Weights of a small mixture-of-experts language model, trained from scratch on English Wikipedia.
Size: 20 layers, width 128, vocabulary 1811, 7.92M parameters.
Training: 298M tokens, 9079 steps.
Below are experts of layer 17 (counted from 0) of a mixture-of-experts language model. Rows are named router (the router's row for the expert), gate (a neuron's input weights, with its number), up (a neuron's input weights, with its number) and show model dimensions 0-31. Each number is 128 + 24 x the weight over its row's rms, rounded and kept within 0 to 255. Numbers have three digits each.
Before each expert's rows: "gets" lists some tokens that make up at least twice as much of what it gets as of all text. This comes from a sample of Wikipedia text that the model never trained on. Tokens count by the router's weight.

# expert 6
gets: " M", " S", " B", " T", " L", " F"
router:143138138144172129128139097105078131100124065126139131155143086118117122176129140118150132136138
gate0:127114108116108085095170140130168124151166149142132140164131102124162127117155137154154131181139
up0:181140127145141107153122095065078132098110131148123132128143124094093135092155138130154134164156
gate1:136165109149143112107121077116083122099122122148147132130133075081100105123110130094081159124117
up1:144100155096109149108107093090120129099108164127133097136110113124179115133138106089149135128134
gate2:124115152098104135105190108103140119126139107137104101162144161122095158130109129134125164151155
up2:188141123127087125113101169122135168172137130119154110155149126136111118124127145085150121109137
gate3:118132083122071109156144154122107156164141145124182153147185149142124099113134132128120087089108
up3:109114151142117087114141131136230159088110133137121133141131121101127129152084148127119124130151
gate4:143157123184147121153136131121107130126116104156147121151098112114145100120123138160107145137124
up4:088113149144179119111148159114162141111133120149132152099111121132130094142118137141132113121115
gate5:134136152143123112143142107131113138092078132150146094118130097107115097133131111111136101122184
up5:126102125161144130101156129129095144128135125096123131138139163163148177129134118138170129136139
gate6:109179133120145132111111091158137141199139133117116125130088132091136106151148166101103145088147
up6:113119147105131172156136093115129170120143117115093100110102124107181127126124119122139134148152
gate7:146094130154166138141154129095155152121136091124121149124122131168114132109136119095180178081138
up7:139123141161135115134114139153126150139122126132091123109136116164090142145103154149121103131088
gate8:133156123110112099130116149141091139142096125126122141132159109111133145118138090105095132128136
up8:196134138081137151078132112116137133131098150065118120087091161161112136122167139153107105131135
gate9:169105116115068122180106147105100114101126133113137144125165143211168181152129119131109124133108
up9:143158102161160136113141131165126172215085150133093144071160132152109106110130175123108107134131
gate10:102183149101111102163102125135143115130162141130103112159121100103127124133137147102120111102157
up10:137154095117153109124114132071146146119141108129091135156098125076154134139125152126142159138125
gate11:090135098104159065125158151119159201145144109091097130106113152120096110121121114093139160124126
up11:108160101121160056123106125080119152152133106124154147122108134111088113165146128137095086108120
gate12:122132130136184122154159101147140132132120138160142131141136110099117102156108147166155150117145
up12:156131153153122156164105116147152102134079126154089098140114096174144152129161175127131079160118
gate13:222126142096141141137093118102099147126129138083101152147147127150173150102132135132157134121139
up13:105104166126155121122121159108142128136104114125133100103161109131111147150143129116120124114108
gate14:144117078127131151133109162153094170126117131148072135137145128126091131160155164081174096110126
up14:094097094120147165115136122130096097112137145107089139130138120128156161060112134157127117153096
gate15:124126095085122105103106139105120139144087129156148159119154109112172109098085140111071090143149
up15:115115131141160150130170083142143167118156119115149141109106093156112126160127163112123140131136
gate16:137115102122156099160083086086175139099122087095159096166132115154089105147134124165104160137124
up16:137141157125119154121138117112136129139152173123148161135085121147161147138136152101161171141132
gate17:156119145141122151115100055114106117113148088150133112147137135135133107129142118138161137146148
up17:100131142147172089127137167135098153128087102121096126085079134143132142103123165133120154124088
gate18:096169131112139111093100111120113144117128126135110126151154130156130121159148124116158160086123
up18:119136146109076170107122103117121117146147130138108142171078110143111140130157126089126132132136
gate19:135107149162127115118142117154062119099124159091118155097143140075146112150129112163145217118136
up19:106138170115087120091134154116135151152144091145148167124136141108089130106136127102139123152127
gate20:135136083133103114143119099112070135153095116141137066122124128125118127114102138127153159135126
up20:161125114099130147110132168166155133134123129101111084070138121121113167152149135166144120174152
gate21:140118086099150133174118118117143146138140116153117194149120081151095137159104080098152102165134
up21:124113136137126107138104130108113126144136109113133129122131125084107135125152116179127141123175
gate22:104127161121131089127109089152108137116094147165119135140122147177129140115152117112184133120125
up22:159125126134131128090143098163101155121125133152144064120096119124128124164118144130136158112116
gate23:116179098095142105078102114135130095124134108103138093116141112136172144150098106172143140095121
up23:117105133110132133108153130117139122136102153134106121102149128088158129134126145097111162101115
gate24:126168115117107123168078124113111114131152089120091156163085090126102145120125113097089131146104
up24:095163127105140163124132129097124089135105131111101144107164142125178104141117142121110104149134
gate25:144145089109116139136111107135100137138074155117113139145132167124118093126161134092111148130171
up25:136131137123131168100114106147074131164139091122127111165101157143137124170164102149156132130121
gate26:124172137146137148126130140141098118113133125147166123119126102136103098094146152120129131197123
up26:124069105103082150129135118115135120153136119156105109152109131169117133113141146089167144147150
gate27:143072116081113108163154104102127100115137117104110121122073135108106137087123102131137085132131
up27:165135075103154081130129145141114124127118112119146131101141140124124109151127108152161128114124
gate28:154118187121135101122166112111143174103132117126179161104126124119134115138114136124118155122117
up28:149142090110156146107059110123138149115148128142104146155101141127123097063139159142112107150129
gate29:128159120104155085105131107121093111085158094144149148149159100111121093125190163099183171135135
up29:121102131128118148153123113098134174193157180165148153124113151171116163100126126143107136140094
gate30:116136139145126114151107085159126112091104117158196127107162133117156100088094115155116141125157
up30:129150103154100158108134118134168115174088141108155141136144108166154156163126145109130117086168
gate31:099105109134166112146124139137151182150163101141143136109141150168122107141135108128144132121102
up31:120135100088161136132114140118104126155130143164132133056146073117114151121148112153114163160119
gate32:112099147137130120113135100105125161110118159101173125110147068108108160115127144142118138099115
up32:084089122121129139140132108141101132125126156100105145123096136121134156191126140139103133137074
gate33:120117138102085087108118106130098154165161074212122142144160098127123084141115113132144112131150
up33:117139163113102163148107181152120106063153114102140119154117126125146120152091140161153146121152
gate34:169131101163173148111154078120135127143143131141142154110117138152160107155145091147115145135109
up34:118126106159110106142147136108172140115146161153117143129151113145150115087150095141187166099095
gate35:135147149108147121166127134119136119162149101096134153110096133124121125156083106109164120129110
up35:139148107139140151108142102147145116129144137148106093124119168149136124142134128127138151145168
gate36:145123090148135129099122133140129150125135118095131187142106133133119162146119079083139118112124
up36:108096158124147134138130114156104104165103092160143133076128062066079143145156146152143158107115
gate37:110089131156131161146163125099115111133147162161107127135138136124124128134146099126152141169137
up37:135131104132122138102098119116134147137172102135132122101120171133134134156123100166139090110156
gate38:129108109137110115107089099078113107123152118121157141087156132191115116135087123155093159132120
up38:097091111133165141139144118095091143118091149081139134152106135132104122163133103113086130088106
gate39:155109098161153141070134081132120153130161133126114130155109106117126123126151168104114146130129
up39:147122117119079105138107127135153119141116148124131106135102120163136108154077115096081140141141
gate40:148102166068129134149102150126135096077107140151107119174151106128071096153068133134172110106127
up40:145106108137140117107126099147106149139181102148127112137094121126143119145146142074108147115115
gate41:139112104171151070142122115107116168140114091150160142131138131124083092140147147124115121100122
up41:132132134169177144145134176152141163136089114158095147158099098106129147142137118120112153134153
gate42:100099122143108124127136153134106126138135110135106107120141089126081155159124163160110109159108
up42:114118120096087076143103093157156066107138125159112137173143124121111087180137132124113123100113
gate43:136160116136126119096144114102115145135136121123166146120111122066107155132102126130141162168128
up43:123113113105125162170173143129128124149105128137156128115164110146172175127129134158108172124094
gate44:169187064078146138104128134123112123147105149120167104114137096115134154116149113138093179123143
up44:156143121141112177133114072186129149136090093141140143098088108176092117141116135161068173128138
gate45:091109142136144127113106070103088122101155091128130153153129147140163124114139127110138103107126
up45:118159158114106126137125165145132118122118118131120149165113124141119143113132112085081122106077
gate46:126088129147124122150145084089074141136104118118165151147120111141123124121146122120112115135130
up46:074132106121084082117121154114141131123171126165106125148132100112111173133164136137116137151123
gate47:145129113112134111134131083104135177112146066134120141163150111141082102119136155109140107128150
up47:073133109120099130119137131129141157146169145099148081115167122125094103121122124147121128114147

# expert 15
gets: " ", ".", " |", "-", " (", " |\n"
router:107160138134133103138112124121127129119145106121134106123125114150140143122119134174108174119142
gate0:127175173126094120161104143109078125159184142079148127153097176119148143098175121107119138115100
up0:124123079149144071117146128153106163133101113120123119105124185103090120110102146151181110101084
gate1:147119089095115120089161103131129149137099105124159182128142134172138134098122118105114122133128
up1:128093129113130127140145150160117117138102160138110139101121119112087126095106100090097108129095
gate2:140099118121138111081081141189114147114118147119130136084132082145163143144124095134133125129084
up2:160106098142117104182125133112136118115154158099117099158178156134165151145147122137102158117135
gate3:109138132123138097130128145100124131122114139138133139166149169156120149137112162137135171110107
up3:124144169113110122108121069087137093119141083101133107131134139103120131108132157174105117127129
gate4:170149119134143105120099131126119105104182159133086121128167137137106130126094128109168081156161
up4:117114127117157106143143124121142125106110131132093122120111113089118075128089135153143096159092
gate5:116114104117112070128144122131183143118135145119131119117106133139113139106083118141091163121140
up5:173130133184092132126098128106150133097140110148119130118089162104103146105135142131152120131158
gate6:142138142122151074133138146119120145097115121149127142134112149165163114119170139109132210086147
up6:153121155152108148114151138131103135138155149142159109144115133133125130148158124102135124108147
gate7:140136096138153154114130085162135152140115144156112143116114146104132109190146132148153148146177
up7:114121098121158082129146136161162130106163148139097141118135141117101085176145124133115112148132
gate8:148089140133116106109103155151107074082152140109171117138127100142150116122134126145111159135168
up8:106153094113164138104130129147143140127109112138148134135125132129107131100122102128126121152146
gate9:145151088125141097089138082119133183119088124140141132117174149134089092093141120106144148154123
up9:129125131155095124176154158118170104116140131091149170107097131172127164137139121138114130139121
gate10:145157122127151149093103132136125133094082146103143062141084132147108122158077128111100113122094
up10:147109137137154127149103137104101203123083083134146167104119135135158123088105137132121141088128
gate11:132096137138108114127118100170114101136114116133100129142085143084148142196113102178094128124138
up11:139162207133100140136159161145115122133122104156131155133088126146192137129106091108123111161147
gate12:123115116112092095119185112093176190128151083110127119144134146108140124133139147189135128138113
up12:106140118127129172154133154104109097132105158132113121166129128117109117124142110104191129118116
gate13:112102140109159076151120121118160192106152118128091145109113131151135135171094097158143138119136
up13:107097096130119121113106072151118135090120116139143109142164133151145166123164093121138103142067
gate14:143150130095120124163087137121117139128075156084145116136143132096164162114113126167137127108091
up14:146170167142110137095196157129111159164100106071148123162122130128162123114148125176110103164155
gate15:131146149090110092106197131118144105133137101103128126161087116142108102165151138111107160122156
up15:138112147115151105126152116108121109109121143138132112083111135134106185097106116131122141093139
gate16:124116165093083130161114141101140149139160115122119101113114158113107120090102117101192158126127
up16:121161148146153057131138136133081142110127177085122153136131145094142104117120149151130126129135
gate17:159115125087159095125112119172123157161173172165139110089119155120155146129099144142129143123114
up17:134109135130085140151125120086101144109109132092099132109118081093107113118133117116108131110155
gate18:151158167105132097120143123124100105188119063132129130156122142135098163151113117160166117103118
up18:162144118115098116132116097130146120134134152108131138069159117160157112105155118107118139117093
gate19:132152132092137109140127122113109128137112118103132085113179110128125108108118158147145154104152
up19:094109082102086121122147127179095091099106113111095109149127127118114127116118156126132129132130
gate20:115205127162157127130090133167077141097129125094148126136125134134127165124172151100103138127148
up20:126121122143120138136138121162120102129104134179080095084101131151101062157124106131131140076117
gate21:074147202082116089113108107121101102104138114101136137152163131156117124110154090101158153102138
up21:076135126110148105172152129139109192131113132137124155129132083122137137141174116125148114127094
gate22:165119136084122158120129167158116138121112076092151146126131121151138118128121182154168138109161
up22:132123128108170159163072144124099141138116139114131168126145142128131157112093116161129122129124
gate23:098143102158151137130114076125124139111148116181112134084169143120114111079136107132085143168113
up23:130080088133143083132124163134120119140142140135123106145147112138128110085186123119104115128145
gate24:106157113098145115181160108132103107088114144153128086108193142142124140135098136149170131104100
up24:121127166164144106099126115158104082117177149157101105133109144123137122121134125109143090129123
gate25:122127143121135140130149103157156138107105140130120127084085103178167114183133109126096092112159
up25:113152125126087135137120135139095109120188127145098123127108134162132121143148117196112125177138
gate26:119102113188136153100099078132154094093130115130150102091137126094110123116146154148093129135096
up26:158119111167149093124096158141150164101132080130082105140114139109131152137125086140090100148129
gate27:130140114135121132127139102095095171145127088102078102102117154163110164111123128177147110122141
up27:130180126116100144173105140123114156075150145100185154107083103160071100116149124112158121158164
gate28:144132126141103132064132091119147152130091150128176186135125136112090132134107090171092132130131
up28:124160172158143135102129090127090165150177104132120125085145104116093185109138147137118116127137
gate29:168119062122131123130125117120128151104110105069148158110135119127146166154110143121094188128162
up29:124105100132177098137154099113138158110113157155164102137158153132113125133125107148140073114095
gate30:110089124120150156118154078111124110130092109123121129152175126139174134081128137138122144132160
up30:112119156070126121113183134137133108095118115148105159128117095149146112104117114114134128104165
gate31:146119172130169132097136169128135118102104132133151139120116120112134122128115107131060165155120
up31:127126131132136118078142138139167106149123115135115058129117120156131118106094163120111153131145
gate32:152119139146127116120162155137096163134129138113176140124114112105108117127138136126134059083127
up32:124124129124124157078126140118112111096153112109110131120126134116128158142152087138160128106111
gate33:117118087162090108127132121172157204140164116140100137114100141116124176110123122155151148090119
up33:073126123078104087125107122111072132099104116130159168091155131105129098171135111121126147123149
gate34:121158157090119101136141161141095137087119127086135146137105131104122098150123144129138123123115
up34:162106102187102080141155142166093153117112142150094108154119125127144143137168121127128182075091
gate35:092133106118098121108149125095152095156143107111181135147212102138146159130102144090106136118146
up35:132102123146122124127159088142184118128143131089160119149138155177135146096105126101101137098153
gate36:140134155115101172115109134121131137119172094082132129141147117132096147091172095081135109150147
up36:155173153121121163097110140125104115131109145140133120150136154153167177103137160129160162119141
gate37:115153162099096144112163129097145127095127097091136107116157123161156109079130147137098163094174
up37:100138116107147141110116151156111157127112146101152136133123106164119098140109141151104124151123
gate38:119112137115120148142134113133121148143116120081139107119083128117123117130125104150135137130139
up38:106138130159137149110082171094136114150122130132116147157114115103107090105139137196162133148124
gate39:109171086126136138129116117133128174103128127121163132140166128134109110197141095150135124138168
up39:149152104155093151115131140131130110121099098139162188143141134122143141142090148159144156141145
gate40:114115177157123126097130108125091154151166119173091143136140137156106127148151154172128140101088
up40:124123140134124156124126163114139128110117179128126088064124126120121095117144129113174140139166
gate41:119157126146111145176168144127135112131130103129131104096116144140146129151147156173095142130130
up41:153129089131107137137159135137124129111116132140159094078140122129137111157144191121123177133106
gate42:131129144150166127131118176052128108145152100140142079113119098099187121088131171132148163094136
up42:124101114136133106134149150137077101162114112128128092132166113101099116174146110152091148137126
gate43:164164139127141104141152127128101097102121124117149088164136140164191112130150114102105152123129
up43:160127104132131139138147104123127120083147112114128140153142162157117190159139133129125088136152
gate44:106118138144119084112093115157139098122152161156130127168150125134178105171173160149142110098129
up44:126143137138110151140167145106105118094160143131143131130130115126099120142121102093134101096175
gate45:120146115150136103123135105135136119108101114114121102126150098146149142150099109165078094112159
up45:144115146156112146131108111078143118120103124179151122146191134141140168104100120118095150133150
gate46:147157103135071113143103092136136118121109106095142136173123135164146123111130125118142110100132
up46:164160174123073110121133128113163110119164135171143093135132135110132109097168134082172136117107
gate47:153141104129157128125081103098108159099108158154142126123077115170132147078118129154092124146174
up47:148110116146142099147122138071138164126170134141111147125107151140146143180122107111148118142113

# expert 10
gets: " ", " |", "\n", " (", " |\n", "."
router:116139107125108138152154128101124121099131131129124123123106121122144116115128131109158176100144
gate0:128128102135112161139130113100139105106144119149126147127091109088131114110124070112112131078130
up0:148152134133171140132097102125148132102118127174124202178161141123124133117118119134146123104186
gate1:159117144106139108148129166119120139136164100125134167079116112136136137141106135119161153152125
up1:097116112134121133153202111126121110138115110094102125179160095107151141154123096128127151163109
gate2:131139105109153164133130123133100127122156107151121145138114107148137126104122106126114139150125
up2:135128133126141108155108168098157132110138106125114128107160131174111132141115148140163132134157
gate3:102153103135112170101148151137103182144081104108122136121163156134150162155105136142134142132096
up3:169119175137075150148139144154141136097113125147115137129131116127141133154106124121087118116124
gate4:127158133098117118125166137135127099145132121176181115131142125073116102156097154099157099116135
up4:129146095113093106142082147082120096100108124154094120136098166096085111133131159154120164135171
gate5:155129131138114136121105062121089104162139085118098184126141124119135095109101151127145143101164
up5:095180156131095114121141123146134104139125169123129110084130091119168113153162144113122162103151
gate6:116143101088072107113149162109144108151145102128118116126131105118113113142113126128126101135150
up6:126175155114152122160135123093150116112122161083153137132138124152133154167141168121128134089135
gate7:128108145141138128164122144107140140086101127092145147149110140123110113124136114099137153150100
up7:132163125187168135135180158112154139165144122126076084134144131124139154141172144137101108132167
gate8:151163141119075134093136094088127103080105150101163166111122101121123162138131155123154139097166
up8:102099114064131148125082119196172150077138130130107118144113140137129113098164127140133113154126
gate9:113204130096107123126119162155092107145145159130132152136108169104110152130155133121171131132169
up9:151140116142134141159127154123136136112129127158140169115119186152170149086110134078114131121148
gate10:126188139099097151117119088111101126144117136114149124140123152158085160173101144076112115129128
up10:139108129127119114124144154098151148115115141131140132158139115126135103125121136181135115111135
gate11:167102137182133120120146142117150159133140146128135090117098154098104152110110178134129165156142
up11:146181108086086138156150126132133108111122141129114136106091119073158130144140105125140110107112
gate12:091169077145128128142163142114094143102115136119138155090134174123135119114148131101102110131120
up12:124142156123115118144139143120159144127120120146101112101129142129138143148102152133092121167120
gate13:144151115076121130134117172095118128096148137118124163132110110126096134120091091133168156093130
up13:046131109119159167161106147083137152111120134144128101146124141112132107137155157135110197150124
gate14:154173123130109127126131135132110132119125131177109111136123118150152115144113165124087149093112
up14:129126144122134149152097126127118153098129118115165133139107079158101150141087151135144133145117
gate15:097110112134100085116129146134112128135120119114133130119175150113091091138110125113108118119125
up15:152084147112130124182114152141090119135152133098130126117105114114127157138151142104132157116157
gate16:134133143152116146140153084137102123138083108085132130131125097154108145117128108128107094163115
up16:105085123138131175129107178113154169110138145114146099146137119140122116179125161144118114164148
gate17:150139141112071147109135140085129107110132145142108093160103102121131131105148095134132156144121
up17:122139118134143100107131125113139121118136137152094127163142159097138134089109118110135136170114
gate18:098149075136109122125144121138177140134139098064091139177137137076131083139143096140108131092133
up18:097097141138139126078181105186128123162115128106136103122114108167084144167109146141177156117153
gate19:147186131098081143120146110125138119106126144105106099133106096092154105166127075103116106093110
up19:104141140094170118152126125131123140209105122139108120123125129104135123172178108122122120134092
gate20:112131144110170159095135124110123160075079135099123157097107146171137123144084144085120103133114
up20:186131137144097105136095117103129132129156180050094145135120139098102117113121132106135142137087
gate21:133102112140117197126157143138103136118131093140159154129097145081181075113121089170132143143138
up21:085159137067114131093136142118110173132112148146097136108135214082112133158143048121144124124165
gate22:113156106094095161123112110151138129140133128117141126151117085114176078165089107083085107145117
up22:144169127121103174100151128144126113145129128130173155129148129136147083147116076075153127135097
gate23:166129131083068106144103103106117076154160142138125096135147139133133102134143118154146162164106
up23:141148112096125147123134173122174145093134133149145168174128121108128147088109127098113126158103
gate24:189109129057125174135123158130127103113136141109095132149117091110102078135132074142143126146139
up24:120129097093152129136097120099127151117099122122145115175154143108110112080090146147125118096103
gate25:135130109086075097159152167092118135138105162153127112143137143118150157164118153125136121152188
up25:095094149138185116130119142048109102121113143151140090162183136161111139118121141111125140135147
gate26:149143102070101168099089098166160119134124088125121116130121124158167111091130118142176086123104
up26:178124143064134088155128129093107117108110152148119137127158104130149120114115140139151088126142
gate27:127121129125127139102139143149106128098144130168150141093109111147096195112154103128123153085160
up27:168126143129139141146141138122094119114129090166142099136092146127123145183105131103079096148174
gate28:170101116161127058143137118100118132130152124163141133107100133117163094155130120157149122157123
up28:148152137130091113119168151134085120158130124088125121140109170145150128166111100141122138157143
gate29:108163106126126107142168144122090209161113142126124109150149120119132128167108124087145114085152
up29:114117140115133134087129144091120132139112162168168109134089133163131192137102151084071135112175
gate30:158103136135149092127110144109111091132112094164115141117159157128139137120154081115130130145148
up30:121127087135096138134159141159163136125173196111129135166130115129149119110130116161147136180137
gate31:111130114134137110185154111126142126129128140128151124177113091098129097087159121132108092146125
up31:156108098115095091112180125131147141132120118125144181157075123118101137134159103102103106174176
gate32:110131134114124126120143161156107108158089130074164105195116141160157147165131107147116118145096
up32:140140153096116117150142083127147126158114101083076130127103137109165111145132121161132121139118
gate33:145111140084133130136136109115104105095143151113102142086157139132111133158120119093136045117103
up33:139135122140114126109141158120151101179146084127154130139147169100127147120183149091150124114077
gate34:121119128135076159174117109116131132148151147120139146149140104164140103131142144116149132092161
up34:119106106106173117161143100114147137113107087154137095114116095108138140170120089114087136127130
gate35:131127132121124137149134141132145137138132098114103088175130147152175154140158132162132133128149
up35:129126134155095158143139135131116140124109147140107115187150158122111125123109119101125133120111
gate36:137135122153118106160125113140135161103146114107106124140168136163122117116153188084160162098094
up36:135133129147153133144114118150136152134091140108134143126132133164146127110112098126098108152120
gate37:124172115111122148171146105151118116122149142122131155132134110167152137119135121130126174124116
up37:099129128103134112148117136082151113114133116143146111101150091104131113119139086145104156155151
gate38:140097130093117128126131139137108107143177144146122135089153111129086171117134112113080132131151
up38:119154162103129110107081104147088124103123151167132113121142139103142070089114153085162130121144
gate39:120118121100110130125190162106120136147101139131089095120151130106107113161089106106090140133093
up39:103111141103156109158177120131113095121120175144115105119165115135111131160125136134111074154160
gate40:143124087116141142166140146128116080102119139072114113083166140088149140117107125105138136101145
up40:130084098135123104119093135172136136150132088141084111139189122130164092131134132113140149092125
gate41:146143106116185111138129156119139127074137118138123126124162136175128131135103134090101136082132
up41:115144167136117107162128102119120113141135122107143090093139155125121147175115125121126140129125
gate42:102121072108160127139128162158113101119141139111109143110127159169117110109118140140134160129155
up42:142148114214088133106137110115127136120154169116122115137092125119111150152091117160143093109115
gate43:144133140116082098165125135094124093104145145139109119144152074116147121091118107126079123134162
up43:144189138095166135116141179117104092097179110150126099119137133117147120116174152173127156125097
gate44:118136116161150123146131142077139111122106180127139116106142144114146132138131092167152154154150
up44:110144145114105096122106151145098085127126101146094111135115126174119159144111126139122111107111
gate45:156111112121126078114145127119081155113120152129146130110138098119102124104114115075136146139118
up45:137090114136143099123138118129138148144148139083114156153111051126123112155120168144135128146145
gate46:122105147146065118159132130079108100113148116130077141140105077107119152113120143124087166150122
up46:106162126130107116181102157142090154141172154153147138101125104127161088100164120140081125162092
gate47:109122107138141136122141112128175118134168123163088160111124159148144108123127145140138080126105
up47:158130123151110156126113105161140127159060132059109111119154136167130075110126131098133118107180